Weights of a small mixture-of-experts language model, trained from scratch on English Wikipedia: 240 GELU neurons an expert.
Below are experts of layer 8 (counted from 0) of a mixture-of-experts language model. Rows are named router (the router's row for the expert), down (a neuron's output weights, with its number) and show model dimensions 256-511. Each number is 128 + 32 x the weight over its row's rms, rounded and kept within 0 to 255.
After each expert's rows: a language model's description of what the expert responds to. This comes from a sample of Wikipedia text that the model never trained on.

# expert 14
router [198 135 114 146 109 133 157  99 157 124 185 148  98  66 166 123 140 116 101  74 181 119 108 162  89  87 147 107 169 149 121 120 190 127  95 157 117  74 143 120 118 122 130 117 113 150  70 207 196  94 109  77 166 144 186 128 151 124 109  88 151 126 121  54 128 152 188  79 161  84 153 155 136 107 141  82  86 134 239 126 115 158 133 142 119 121 105 142 190 138 159 112 128 141 147 143 131 178 198  79 143 110 113 107 111 128 115 160 184 109 137 140 107 122 129 205 132 111 123  96 108 151  78  79 170 124 145 120 196 178 122 136 162 131 133 117 159 150 132 155 126  78 144 130 102 134  81 112 145 215 140 123 120 159 116 167 142  89  91 158 145  73 127 112 168 136  96  85 192 158 101  92 137 110 133 135  25 101 115  90 163  78  57 126 154 169 156 174  43 131 125 134  97 131 127 203 108 184 141 112 103  90  86 131 156 103 140 130 139 128  81 158 118 152 118  89  88 168  91 125  56 108 108  98 144 140 146 167  96 102  98 172  80 102 117  99  87 182 133 123 146 186 117 149 161 147 101 152 174 131  67 115 114  98 123 117]
down1 [128 143  96 128 142 114 128 104 183 176 137 130 147 176 159 146 149 132  60 118 121  68  65 101 180 163 121 142 147 146 161 127 124  83 157 159 128  72 143 173 159 126 105  87 118 142 119 179 133 161 138 123  98 139 123 137 131 135 139  58 131 129  84 117 127 138 139 149  74  85 112 141 146 152 156 192 134 143  99 123 143  96 143  99 190 132 112 125 134 124  47 107 130 106 134 137 153  22 119 136  85  75  97  71  91 168 122 136  66 110 119  98 189 210 118 108 124 120 165 117 116 111 112 134  70 131 111  49  95 113 144 140 179 107 137  93 154 131  89 103  78 111 128 110 114 131  86 155 127 106  84 136 151  84 102 129  66 147  74 146 111 175 164 132 108 110 103 159 113  70 124 178 139  89 165 145 154 146 174 190 114  72 167 140 117 131 157 100 141 183 145 100 109 117 108  59 129 112 105 132  74 138 108 166  98 111 108 126 196 124 183 114  90 146 145 113 146 139 118 131 114 129  58  57  85 109  75 137 132 121 138  79 134 100 116 111 100 100 153 150 123 143 137 117 107 157 182  92 149 127 111 185 141 162 168 121]
Description: Adjective and participle suffixes completing words, such as concea|led, length|y, uniform|ed, plus common adjectives like new, small, large, different.

# expert 15
router [124 169 126  66 123 107 128 144 163 101 143 171 149 147  87 164 120 131  99 156 137 149 119 161  80 106 104  67  84 160 140 142 197 137 110 141 153 151  73 135 103 115  61 108 121 145 129 120 133 159 155 144  57 175  99 133 112 198 100 127  95 184 125 132 133 157  92 131 104  85 141 131 137 177 128 158 173 133 181 154 105 131  85 114 124  78 164 128 155 139 130 145 105 100 132 163 137 130 115 174  64 136 161 163 113 161 149 121 110  78  93 110 103 117 109 154  55 142 101 172 152  66 154 141 154 152 166 125 152 106 127 130 121 159 166 113  50 100 126 141 150 114 153 155 112  44 147  79  97 134 113 100 154 158 197 207 112  73 123 107 161 173 145  92 100  84  94  88 149 119  87 162 103 103 113 127 148 116 160 112 209 160 174 152 114 119 155 100 120 123  84 169 173 148 165  48 139 137 139  97 115 124  56 161 108  71 180 196  84 142 132 134  54 143 127 136 138 107 149 117 128 133 111 136 122 113 108 142 184  89 140 118  86 132 176  98 111  93 104  97 125 135 114 118 143 122 192 117 179  62 179 162 136 121  91 154]
down1 [118 145 126 170 146 105 148 113 125 119 145 123 115  69 116 144 118 132 111 104 123 180 129 131 132 144  83 121 160 100 127 120 116 113 121 128  84 103 104 162  76 151 101 170  79 168  91 125 108  92 154  75 126  11 112 129 136 116 134  95  96 129 125 126  87 125 129 211 105 114 103 113 126 130 132  70 127 100  69 129 116 121 169 138 103  93  94 158 189 135 117 133 117 117 156 130 136 145 108  72 142 107 134  97 142 198 170 145 164 141 165 140 101 124 192 150 165 136 134 141 154 100 134 135 191 121 198 150 124 135 184 185 101  98 101 138 145 166 160 132 123 108 110 108 176 130 111 152  89 131 128 108  78 138  97 126 164 120 153  80 191 137  94 177 174  93 117 118 112 136 166 229 108 142 128 158 125  94  62  77 108 117 152 143 117 150  88  92 116 113 138 184 113 104 129  97 109 120 128 167 129 171 141  67 141  84  99 143 125  98 124 172 166 156 138  93 119 128 136 120 197 127 163 161 106 134 166 134 155  59 105 142 170 160  99  59 103 115 170 188  93  97 125 182  62 175 134 134  83 130 117 106 106 158  87 186]
Description: Country and place names after in, of or a comma, e.g. France, Germany, Connecticut, plus accented é, è, ì inside French and pinyin words.

# expert 33
router [159 145  79 164 196  98 173 117  92 103 148 167 168 167 120 161 110  63  80 135 133 177 100 117 139  57 134 133 164 101 138  73 146  84 105 179 178   9 132 181 146 100 133 199 167 134  70 112 104 133 124 136 168  89 132  93 156 101  86  78 140 128 137 109 114 154 153 183 122 132 102 164 142 133 139  87  74 125 155 117 114 143 129  98 170 120 111 151 118 189 146  76 209 165 118 108  99 181  65  79 158 135  87 109 142 146 133 101 193 188 158 127 121 133 154 139  92 137 148 138 111 167  41 100 142 144 196 173 134 136 163 103 172 142 161 109 117 136 132 138 154 131 149  92  83 187 185  90 121 132  93 139 155 155 121 150 115  91  93  97 132  79  55 148 176  86 118 179 159  93 117 128  76 129 143  91 190 127 160 133 156 139 123 140 133  97 134 140 144 151 122 151 108 106 111 162 159 103  51 113  93 104 145 146 112 150  97  81  38  82 146 115 124  82 138 147 128 121 112 173  85 132 142 137  99  96  94 146 129 120 115 134 108 111 122  87 153 131 155  90 133 167 112  86  66 123  81 214 146 176 192 124 125  70 133  71]
down0 [123 112 103 128 114 156 102 119 148 150 180  64 105 101 157 119 160 113 157  91 184 129 146 152 132 133 110 140 139 128 127 135 172 178 119  94  85 131 139  83  91 115 125 139 125 148 139 143 181 114 160 168 105  80 127 106 103 187 140 131 177 156 150 101  98 153 130 159 170 127 166 182  80 131 147  81 144 128  76 106 145 142 148 120 117  65 102 109 108 168 127 127  83 109 158 173 150 166 163 115  85  90 162 126  67  99 164 161  98 145 114 117 105 131 125 135 175 128 130 150 165 178 139 124  96 152 103 174 118 173 129  77 131 132 150 136 194  60  39 107  99 119 137  77 114 139 117 113 147 179 153  83  85 154  94 194 115  96  79  89 146 136 129 152 165 128 132 194 117 135 151 134 132  94 119 170 120 121 127 118 152 139  91 113 134 114 115 137 102 151 131 145 116 170 173  80 170 149 105 100 106 178 106 127 186  94 138 136 161  91 131  78 123  95 182 138 131 115 120 150 190 122 134 179 121  71 103  89 170 108 111 219  61 131 117 158 138 106 132  48 123 107  42 179 168 149 143  89 118 110 167  93 123 165 145 125]
Description: Year numbers and date words, mostly in biographical and election text, such as 2020, 1977, November, the first.

# expert 38
router [145 148  95 169 154  98 132 109 163 118 117 139 103 165 134 161 101 148  82 101 119  91 123 114 130  92 128 165 167  66 138 130 167 140 194 191 109  61 101 144 133  73 173 105 133 154 139 158 152  84 163 113 134 102 181 132 151  81  45 193 102 121  54 154 160  64 158 197 119 129 152 129 131 112 119 109 139  97 220  97 137 146 154 122  50 147 156 146 165 142 153  99  77 143 155  65 160 139  85  76 103 119 136 160 176 147 148  97 128 121 150 117 111 134 104 165  87  87 154  98 113 110 107 112 105  93 107 154 125 168 184 119 130 150  56 122 112 154 181 132 124  67 160  74 118 134 123 145 110 160 158 102 161 138  96 177 184 133 159  85 140 136 135 127  96 133 138  85 126  67 151 115 145  67 162 171 150 124 123  89 163 146 141 125 142  85 136 155 133 104 142  93 192  73 147 155 114 154 137 104 134 163 186 137 120 100  60 105  95 167  88 189  91 139 134  92 101  79  99 138 128 183 129 155  79  94 165 108 161  82 146 128 130 108  61 119 110 170 191 166 115  79 121 121 113 164 170 192 146  98 122 152 126 135  90 177]
down0 [101  82  87 143 135 134 164 152  83 143 203 120 136 130  79 116 151 126 116 166 145 174 123 156 146 197 175 166 159 177 151 103 145  79 171 114 207 118 153 137  92 166 141 155 104 142  67 123 150 158 117 133 187 111 119 150 112  93 177 126 160 163 181 108  66 209 135 102 100 162 142 133 150  68 112  72 127  67 115 139  74  91 111 135 153 130 142 119 165 137  92 139 111 146 163 142 153  90 141 136 117 135  74  96 109 190  48 141 142 161 155 112 125 107 155 143 174  16 142 120 121 108 166 168  91 155 121 115  94 126 106 172  79 165 205  95 120 127  42 177 175 141 172 154 128  96 122 110  79 122  99 177  78 157 111 130 133 183  57 138  64 157 123 158 121  70 183 147 124 132  87  89  73 131 126 193 107 124 125 136 104 153 152 107  43 147 106 150 143 118 182 160 192 106 128  67 127 125 139 170 137 136 158  97 137 118 111 158 130 109 143 110 145 111 132 117 124 123 103 205 138  92 113 120 111 102 187 114  98  76 114  74 139  92 123 175 140 152 144  84 133 126  98 130  96 128 128 139  82  78 110 179 162 140 167 138]
Description: Final pieces of proper names, especially places, such as -s, -ville, -town, -field, and words like Street, River, Avenue.

# expert 42
router [148 136  91 146  82  63 117 122 145 165 106 102 144 129  82 133 145  73 143 139 166 171  99 134 120 188 145  88 169 216 135  90 189 124 174 123  95 115 145  87 125 117 155  94 156 159 174  82 122 122  90 105 156 115 175 121  90 127 143 111 163 116 160 187 159 188 154 222  82 144 111  93 100 145 139 156 105 109  75 154  85 160 129 143 136 122 111 114 177 110 161 142 128 146 133 199 140 117 110 137 173  97 106 110 145 125 112  97 168 152 103  81 133 170  97 168  76 185 145 104 159 135  98 127 176 107 166 102  73 161 125 105 128 143 154 128 115 102 138 151 199 130 142  94 165 161 156 161 150 113 144 128  91 131 147 161 160 153 155 100 210 160 142 131 128 122 115 168 150  87 113  97 128 146 106 163 182 125 137 124 135 148 135 172  91 127  93  92 100 138 179  88 175  77  97 140 143 161 151 141 170 156 113 129  78 101  94 126  98 115 138 102 124  83 116 183 121 107 142  87 127 108 111  99 122 154 106 119 173 150  97 121  80 236 145 108 112 151 146 183 137 154 161  79 114 135 176 163  38 160 142 147 161 117 153 160]
down0 [154 122 121 131 125  61 147 116  82 174 173 110 150 141 127 164 144 114 137 127 132 103 214 122  84 109 121 171 149 103 165  95 160 119  88 114 180 135 121 188 122 136 199 154 136 145 156 130 126 177 130 128 100 133 136 107 159 120  33 126 136 153 118  79 133 162 123  72 181  90 103 180 173  97 128 122 109 110 184 104  78  70 140 117 152 141 191 121 167 129 138 105 103 105 141 152 135  80  92  97  38 137  94 141 148 172 120 136  71 110 162 141 144 114 165 181 116  99 157 143 100 131  76 146 162 174 131 134  87  69  96 166  92 147  82 216 101 128 141 171  88 118 117 115 116 132 121 119  73 171 182 129 166 160 202  91  78 112 110  86 133 138 166  54 166 123  81 153 133 113  99 146 123 116  61 116 160 125 111 120 115 152 101 110 207 175 162 132 105 132 159 144 106  93 128 131 148  96 102 110 105 149 121 145 145 166 143 216 150  81 135 138 114 135 109 176 171  60 159 204 110  74 164 118 158 225 173 120 139 129 131 125 161 139 139 136 130 107 118 113 143 106 117  95 136 227 130 131 110  98 129 124 130  98 188 135]
Description: Commas, and, but, although and semicolons joining list items or clauses, such as "absurdist, slapstick" or "acclaimed and".

# expert 25
router [ 98 110  95  92 112 100 128 144 100 141 122 123 156 185 152  89 129  69  92 122 133 142 128 131 188 128 108 100 115 127  77 174 169 198 200  90 121 212 179  82 115 153 101  94 124  72 176 127  67  67  93 110 128 173 131 173 196  77 119 155 151 124  94 110 155  78 152 159 130 176 183 125  98 176 147 136 104 174  87 114 157 135 137  94 121 115 141 124  75 116  92 138 155  71 125 116 144  91 177  80  46 162 120 137 106 147 109 107 118 158 191  88 163 222 124 107 133 129 162 148 140 159 116 179 134 105 117 194  71 186 135  67 114 137 132 147 174 129 137 105 136 128 172 156 105 152 163 146 147 100 151 119 125 132 176 176 119 137 189 134 153 129 139  99 104 126 152 152 133  71 116 138 120 121 117 140 106 140 115 114 109 131 136 178 100 131 150  62 162  92 142 139 112 148  62  97 121  88 142 130 110 180 110 139 191 163 184 176 134 149  75  98 163 114 144 204 148 162 163  65 142 111 160 114 133  83 133 121 107  86 138 188 118 158 121 159 141  94 115 118 100 102 145 148 144 101  98 160 155 140 121 164 135 102 157 163]
down0 [110 126 123 104 140 192  97 103 135 170 102 124 136  95 178 123  71 140 131 176 133 160  99 132 131 114 101 137 180 137 119  73 120 120 187 129  71  58 115 123 130 167 125 141 172 133 119 117  87  94 188 116 108 147 164  63 104 217  70 102 113 145 112  73 166 105 132 155  56 159 127 159 149 154 150 140 158 117 126 152 109  28 148 103 131 125  98 105 184 128 104 166 143 134  91 130 143 163 124 127 108 171 122 111 132 122 204 134  86 167  93 137  99 106 124 108  83 141 122 157  76 125 164 125 111 154 101 141  88  97 132 112 118 190 177 150 113 125 149 106 151 108 103 122 141 130 148 100 162 149 144 116 180 118 100 182  80 120 108 182 150  76 141 122 113 103  86 120 138 142 159 127  87 114 116 189 126 135  66 144 136 111  54 136 166 103 108 129 104 114 200 153 173 170 147 148  88 153 138 139 104 142 157 139 190 105 129 164 100  87 142 111  99 118 156 104 121 118 167  87 123  75  39 119 110 158 182 120 120  78  88 124 109 208 123 163 136 138 101 132 100 134 129 114 132 169  95 124 176 141 173 178 150  66 116  70]
Description: Copular verbs, the word as and clause commas linking a subject to its description, such as was, is, became, as well as.

# expert 20
router [192 152 131  86 118 152 158 166 174 153 131 148 115 105 105 109  93 105 107 140  83 128  71 137  56 115 114 143 145 124  80 169 189 127 185  72  90  38 154 136  64 147  88 151 156 114 123 183 158 132 142  55 165 123 113  78 130  84 132 121 106 139 171 121 140  65 120 122 150 132 109 137 154 150 159 154  88 126 153  87 117 182 146 101 121 136 102  99 145 128 150 176 123  64 146 153 157  87 184 104 125 154 120 116 111 148 131 134 124 114  70  95 137 161 134 164 168 128  75 141 140 103 116  96 185  95 130  74 143 161 130 178 140 173 119 160 107 149 105 124 133 130 156 102 147 159 129 143 154 111 108 159 131  99 166 156  96 140  81 136 154  93 135 119 145 160  86 158 146 193 105 158  94  86 147 175  69 141 148 133 107 121 160 164  88 158 147 173 123  85 126 118 128 143  82  19 147  92 114 146 114 119  90 123 193 132 150 178 153  70 152 127 191 171 144 130  87 128 141 135 106 123 192 148 237 165 137  98 105 103  89  79 132 121 124 175 175 145 122  93  75 158 124 182 163 143 119  95 120 181 113 134 154 141 133 125]
down1 [ 81 103 159 184 135 126  70 145 109 146 164 165 119 156 159 116  92 118 150  97 113  86 141 132 116 130 145 119 110  93 121 150  69 123 113 108 122 191 180  62 150 149 100 133  65 119  97 129  82 132 150  99 146 144 150 185 139 127 174 137  74  92 106 138  93 103 143 172 109 129 121 174 153 117 139 131 183 131 114 144 104  72 112 131 101 123 113 156 157 133   3 126 161 154 177  75 125 156 125 146 160 114 141  81  99  92  94 128 113 138  98 127 111 130 139  82 107 132 162  85 116 132 202 147 100 155 151 114  72 108 131 167 113 159 145 140 171 138 157  76 111 134 124 123 157 145 114 121  61 182  96 155 114 133 144 175 114 130 103  99 158 112  92 119 127 101  80  73 130 128 158 140 151 120 110 189 179 160  88 122 161  81 104 156 157 103 107 182 154 165 174 124 129 126 126  99  92  78 163 144 120 162  94 175 211 153 117  84 144 159  92 130 160 171 174 106 132 108 174 141 148 106 140  96  83 146  74 125 155  99  93 134 151 140 169 123 104 109 174  69 146 110 112 112  77 127 131 144 179 197 166 194  90 160 168 135]
Description: Past participles and verbs after was, to or a subject, plus particles, such as made, released, served, brought in.

# expert 17
router [190 116  74  69 127 125 165 143 169 140 145 201 142 145 127 168 118  70  99 113 119 126 165 174  92 132 117 166 185 193 103 105 132 144 111 148  98 121 169 160 121 163 211 105 107 144 144  90 161 126 114 138 118 137 165 157 179 104 141 167 141 125 120 118  95 104 115 116 118 138 134 121 153 143 179 152 166 118  77 105 157 129 184 115 127 109 163 109 143 143 130 173 115 145 164 130 117  41 192 147  89 163 114 156  76 218 128  70  98 201 110  92 104 165  89  77 160 118 135 138 146 170  73  88  80 147 142 117  95 138  77  78 125 149  86 110 177  89 146  90 188 141 163 108 166 150 135 127  82  64 141  93 175  85 177 153 113 167 143 138 177 133 158  69 132 124 107  92  91 136 114  84 128 102 144 128 122 135  88 141 154 115 102 109 165 157 134  96 210 137 132 141 142 154 148 138 115 120 162 160 100 147 114 147 111 132 151 146 120 128 136 120 139 111 171  70  81 149 134  99 117 130 152 174 181 133  91 110  98 170 105 150  67 156 126 108 150 117 165 124  60 166 147  94  88 134  63 150 115 151 140 166 110 103 152 175]
down0 [106  69 163 138  91  89 209 136 102  51 121 137 102 132 102 127  90 134  68 159 142 132 125 150 158 151 109 121 120  98 123 159 112 167 116 129 130  88  80 126 179 160 131  93 138 174  92 143 106 145 105 173 124 109 118 153 134  98 130 132  93 131  61 141 159 127  96 127 105  76  73 108 125 143 116 126  65 150 169 166 121 165 127 171 106 125 156 134 156 170 112 117  94 117 103 131 120 120 165 125 177 103 118 165 152 106 136 131 108  74 134  92 169  77 171 177  41 123 152  92 174 126 116 167 110  83 158 164 139 104 133 136 175 158 148 180 107 115 127 110 103 109  88  95 127 157 103 100 155 153 118  82 142 106 132 131 116 174 173 155 148 101 139  98 192 132 120 160 176  92 155 126 105 132 158  76 120 127  99 187 137 132 118 147 124 125 149 114 169 101 155 114 146 170  90 128 134 101 167 113 151 125  34 133  77 143 125 134 109 148 112 138 153  84 106 139 165 170 152 143  75 106  55 158 165 158 132 147 118  74  98  98  99 122 144 104 123 124 135 155 124  45 122 150 132 119 160 154 206 182 130  66  61  86 144 149]
Description: Auxiliary verbs, negation and adverbs in the verb phrase of running prose, such as has, been, not, also, barely, would.

# expert 37
router [ 58 162 102 127 133 103 155 156 129 138 162 128 112 147 121 147  92 131  51 157 108  81 126 174 161 185 124  96 137 126  93 176  70 126  89 106  90 142  97 119 157 131  78 133  76 137 126 139  96 128 114 115 108 148 114 110 154 120 128  80 150 110 110 105 121 122  97 173 134 128 130 118 147 164 114 158 145 134 211 109 120 112 155  92 101  61 148  89 149 111 149 110 106  97 133 208 147  97  90 161 108 145  90 160 151 167 149 123 113 136 119 196 131 177  90 112 119 162 127 148  91  99  79 140 160 168  82 166 147  66 165 108  83  95 124 118 163 157 185  85 101 102 122 145 105 144 122 121 115  70  86 155 124  97 154 143 135 116  69 138 102 162 196 157  91  75 174  57 111 154 151 184 113 145  95  98 134 141 131 177  40 112 111  98 129 123  77 134 125 147 133 171 179  67 145 160 113  71 113 112  92 110 155 122 127 139 107 148 114 136 134  88 171 146 131 137  94 167 107 114  98 203 135 142 138 129 130 129  74 146 124 105 131  92 105 115 135 117 144 134 183  90 143 183 183 164 200  83 117 134  98  96  76 130 122 134]
down0 [ 90 129 138  82 113 142 134 145  68 142  73 142 170 122 180  89 135  90 115  75 121 184 116  95 136 127 138  51 155 150 113  89 111 186 162 138 131 150 143 148 139 122 125 125 133 155 116 165  66 111 121 142  86  97 140 145 102  99  35 124 117 132 179 118  82 123 194 129 140 125 139 197 100 145 199  94 108 102 136  96 177 153 131 131 127 117 102 157 108 130 162 132 103 211  91 158 147 170 110 151 205  91  93  89  80 137 131 104 171 139 180 157 119 129 144 126 147 149 151 167 154 134 117 137  86 136 123 132  69 122 147 168 124 128 138  77 162 110  92  54 140 116  83  95 154  96 112 138 174 116 141 166  88 126  79 114 120 111  72 161 138 116 136  74 153 160 183 122 151  57 112  99  72 163 142 187 150 157  98 122 149 129 156 125 108 142 105 139 181 136 169 129 113 130  89 127 153 130 149 123 139 138 120 242 126 152 104 142 139 144  39 182 104 135 138 152  87 103 149  71 151  71 107 132 146 114 130 133 187 130 126 206 135  72 120 146 184 133 133 128 161 161  73 120 144 135  90  53  94  93 146 150  88  65 174 113]
Description: Capitalized common words inside song, film and album titles, such as You, Me, Girl, Be, Take, Than.

# expert 11
router [164 143 108 123 137 196 192 132 134 163 143 134 162 148 118 111 107 105 134 122 169 179 109 147  53 126 161 135  84  42 113 150 148 149 176 151 132  99 130 132 143 165 146  78 182  61 136 131 119 134 135 148 133 104  82 115 122 120  88 139 155 130 158 115 110 185 140  98 137 156 149  89 157 103 129 146  39 130 130 117 106  82  78  96 143 143 107 116 129  85 152 139 137 128 135  61 136 139 172 109 172 132 116 148 134 130 123 151  72 148 171 163 141  70 198 112 114 126  86 134 146 125 126 142  84  88 139 190 185 164 139 110 143 144 159 200  78 120  91  99 140 146 114 216 127 167 176 152 114 158 113 130  71 157 114 101  93  85 153 210 127 121 144 125 153  68  73  66 136 169 101 117 140 101 130 141 178  97 101 117 133  98 174 133 132 175 112 140 126 110  95  80 127 154 144 129  84 173  64 149 144  94 140 157 183 157 108 118 174 127 158 102 146 129  76 101 155 122 123 155  95 145  95 156 124 113  84 161 119  79  86  96 179 122 146 179 116  84 109 123  91 130 120 104 124  95 118 123 140 162 159 157  90 141 135 142]
down0 [111 108 132  97 145 123 134 155 125 114 153  99 137 109 117 159 188 165 118 150 115 106 159 200  90 121 147 113 145 147 141 114 125 129 158 128 139 146 163 158 142 121  99 126 141 141 165 166 170  92 133 100 153 158 126 179 156  73 115 126 106 169 106 152 143  78 149  98 139  96 167 179  97  49 125 138 145 130  71 110 125 133 113 136 118 169 177 218  96 111  88 120 136 151 133 128 138 148 139 177 151 159 122 169 164 138 102  98 127 111  75  88 164 134 130 108 139 130  78  81 126  97 131 116  64 106 105 130 134  38 154 151  92 133 131 147 175 149 204 111 129 110 132  88 131 128 146 123 123 137 144 127 155 166 149 177 202  95 114 125 123 138 101 129 210 148 154 133 130 110 126 152 102 131 125 114 136 162  98  62 116  76  97 145 157 157 100 115 128  97 126 165  63 126 101 121 104 137 179 114 120  87 186 141 120 151 128 131 121 139 164 164 121 102 121  56 113  94  74  92 129  99  43 156 120  43 164  73 121 124 150 140 126 114 117 168 126 207 114  71  70 139 122  64 133 108 112 110 157 146 119 151 133 117 119 149]
Description: Words describing people in biographies and lists of people: occupations, family and marriage, e.g. footballer, politician, married, daughter, vocals.

# expert 32
router [159  81 126  85 142  48 125 142 137 154 126 112 150 163 121 130 156  78 123  88 119  64 155 113 114 159 142 130 118 181  67 100  91 162 187  57 112  98 190  98 127 134 171 124 161 149 114  71 121  90  89  50 169 139 156 147  96 134 155  97 115 122  61 163 165 204 145 118 124 104 132 151 134  93 157 113 159 130 136 161 106 133 129 108 113 139  90  85  75 154 125 151 124 121  86 117 147 151  98 169 190  42 151 115 113 131 116 120 123 129 113 137 116 177 144 165 128 239 152 165 131 145 108 175 122 112 120  90 112 153 147 135 105 160 155 112  81 183 121 125  86 118 143  91 147  83 116 131 154 118 184 134 128 128 164 172 119 109  92 124 178 151 105 182  80 133  79 143 150 123 135 108 126 113  96 131 160 109 143 184 175 151 102 121 122 146 114 128 138 158 152 132 139 137 122   0 139 128 125 133 105 100 103 143 111  80 165 134  61 179 138 121 155 131 156  86 162 140 155 137 131 119 167 164  93 127 166 164 115 166 140 120  92 143 144 132 109 136 155  93 118 124 137  87  94 120 142 138 104 123  60 115 104 169 122 136]
down0 [152  93 140 138 123 173  93 125 149 126 146  95 109 104 125 136 107 124 124 142 105 122  97 164 152 178 135 153  34 196 160 104 127 145  89 143  97 136 104  92 203 118 160 145 113 136 150 177 110 130 140 155 135 102 134 130 133 157 122 110 102  90  74 174 139 121 136 112 149 164 127 138  64 126 138 110 116 150 255  60 156 145 132  75 164 153 176 113 107 138 140 127 156 139 154 100 131  86 126 109  93 121 120 117 128 104 110 134 134 163 172 128 120 163 184 160 148 110 128  91 164 168 163 169  93 124 165 176 128 174 137 135 133 169 173 138 111 127 188  80 178 123 103  70  86 108 135 150 106 195 171 108  63 150  62 121 109 114 167  98 144  90 135  86 192 104 155 161 154 154 140  75 114 120 128 129 113 194 128  81 163 116  94 136 132 154 129 245  82 134  63 106 143 114 108 186  62 171 167  74 105 138 163 131 106 129  98 131  95  58 116 119 131  65  86 196 122  90 100 144 112 139 133 109 128 174 160 142 108  94 116 174 105 147  74  95 130 138 137  88 158 153 138 121 120 160 108 137 148 135 144 146 117  92  61 108]
Description: Prepositions and conjunctions joining phrases after a verb or noun in running prose, such as of, and, with, by, from, or.

# expert 39
router [187 123  46 159  59 209 144 103 141 183 174 130 119 104  99 175 160 130 107  86 139 122 148 133  58 180  61 174 109  61 157  88 158 139 122  43 148 148 182  82 124 118 165  84  99 108  92 107 136 158 144 126  67 130  94 115  98 143 123 179 113 151 181 117 147 160 115  95 133 174 159 137 136 100 101  97  74  91 104 114 136 147 131 121 139 141 150 126 134 118 127 120  93 125  95 113 122 100 160 102  41 147 134  56 114 137 151 183 172 117 134 131 158 123 176 131 156 138  36 130 150 136 158 155 169 171 165  71 119  89  78 144  78 145  99  97 120  83 117 143 186 133 154 173 149 152 126 136 148 131 166 154  97  99 121 105 137 145  88  83  87 154 152 149 129  91 178 159 109 152 179  94 100 136 169 120 131 111  84 103 119 121  69 122 121 157  98 144 168 107  91 175 121 129 129 117 130 145 129 138 153 100 148 112  85 150 124 174 101  84 156 174 106 142 114 175 138 132 106 106 157 144  89 205 154 131 186 134 113 102 125  99 108  59 134 134  88 151  78  72 108  99 158 192 108 103 134  42  74  87 161 141 196 140 133 129]
down0 [155 162 117 154 139 143 153  84 131 108 134 123 185 108 137 113 189  89 144 141 105 166 139 102 168 186  84 128 116 128 174 110  91 132 157 169 104 110 131 158 140 133 171 173  93 100  97 111 119 174 113 183 110 110 123 107 150 165 139 103 117 129 127 122  67 134  99  74 119 125 118 160 155 164 137  76 151 175 135 170  91 142  93 154 195 119 114 158 149 136  97  97 184 133 135 143 108 105 187 139 148 102 104  74 143 254 179 110  93 129 141 103 126  87 132  73  97 141 196 148 170 149 144 115 133 141 128  83 118 119 158 135 132 175 177 106 107 112  52 132 118 126 147  87  60 119 116 130  97 116 157 156 141 155 133 149 174 150 104 122 102  70 113 105 118 132 165 166  95 134 135  89 110  91 124 128 116 147 173 113 142 134  87 113 128 106 139 107 160 171  79 209  74 187  98  55 147 149  77 121 139  58 120 125 181  98 131 110  93  67 196 105  94  82  87 153 138 127 142 127 162  81 172 175  91  97 125 130 131 149 104 162 117 151 137 113 215 116 105 180 107 143 129 109 133  83 117 158  99 110 109 140 104 203 103 122]
Description: Pipes closing cells in election and minor-planet tables (MPC, JPL, LINEAR), plus nouns and object pronouns ending phrases, e.g. areas, him.

# expert 8
router [164 137 123 163 117 183 147 118 164 192 157 148 133 154 176 130 100 110 157 162 115 179 129 180 133 119 168 138 143  92 182 143 167 109 210 165 165  13 175 188 110 116 113 113 110  80 184 172  78 127 172 101 162 121 121 142 127 175  93 141 122 109  84  96 141 145 141 125  96 138 110 118 155 100 138 104  88 133 255 167 133 188 176 108 112 155 133 124 150  96 219 161 120 107 122  91 109 163 184 153 154  95 132 146  97 128 142 148 148 140 139 133 161 110 137 140 112  92 108 148 152 121  34 113  78 126  96 135 118 114 100 158 189 118 148 108 101 168  83 144  83 113 163 128 106 142 150 130 143  98 106 145 129 110 102 110 111 138  35 165 134 114 162 158 155 169  97 109 149 114 119 119  78  96 157 108  70 109 116 124 139  91 127 149 103 100 113 110 115  98 128 117 149 160 127   0 106 200  96 123 137 125 158 133 134  84 128 119 119 138 139 129  85 135  85 119 133 140 100 173 118 167 101 125 160 120 156  91 125 124  93 120 166  41 132 165  87 134 163 168  72 174 140  85 132 140 145 112 137  80 117 134 184 105 120 147]
down1 [181 124 193 128 158 102 154 113 161  83 123  64 155 142 109  98 142 163 180 134  79  55 171 115 147  95 191  74  98 138 149 161 130 173 125 101 132 141  71 131 184 117 116  91 101 160  93 167  92  95 113 163 171 145 135 148 118 163 118 181  95 153 129 133 100  61 147 131 193 123  58 100 147 135  98 145 146 139 101 163 137 182  83 118 142 148 124 133 134 149 153 119  89  93 154 155 137 143 118 160 139 135 127 121 121 143 149 106  87 195  95 132 103 144 138 162  88 112 167 115 213 143 161 163 163 136 123 117 107 115  85  97 138 188 149 165 156 177 149 127 104 194 120 137  94 125  98 156 156 146  69 126 130 137 123 136 151  76 116 120 109 116 134 133 107  60 113  76 121 131 118 111 111 115 129 130  45 153  63  94 103 143 134 176 183 137  99 120  48 101 108  82 100 136 143 122 150 196 131  99 204 118 123 154  79 142 125 129 148  95 111 169  60 155  83 107 122 109  99 138 122 140  84 181  30 125  92  94 146 121 118 135  47 198 114 124 135 168 129 137  96 101 159 137 176 157 191 165 116 163 102 196 116 115 134 193]
Description: Common nouns following the, a or his, naming works and groups like album, film, game, school, club, station.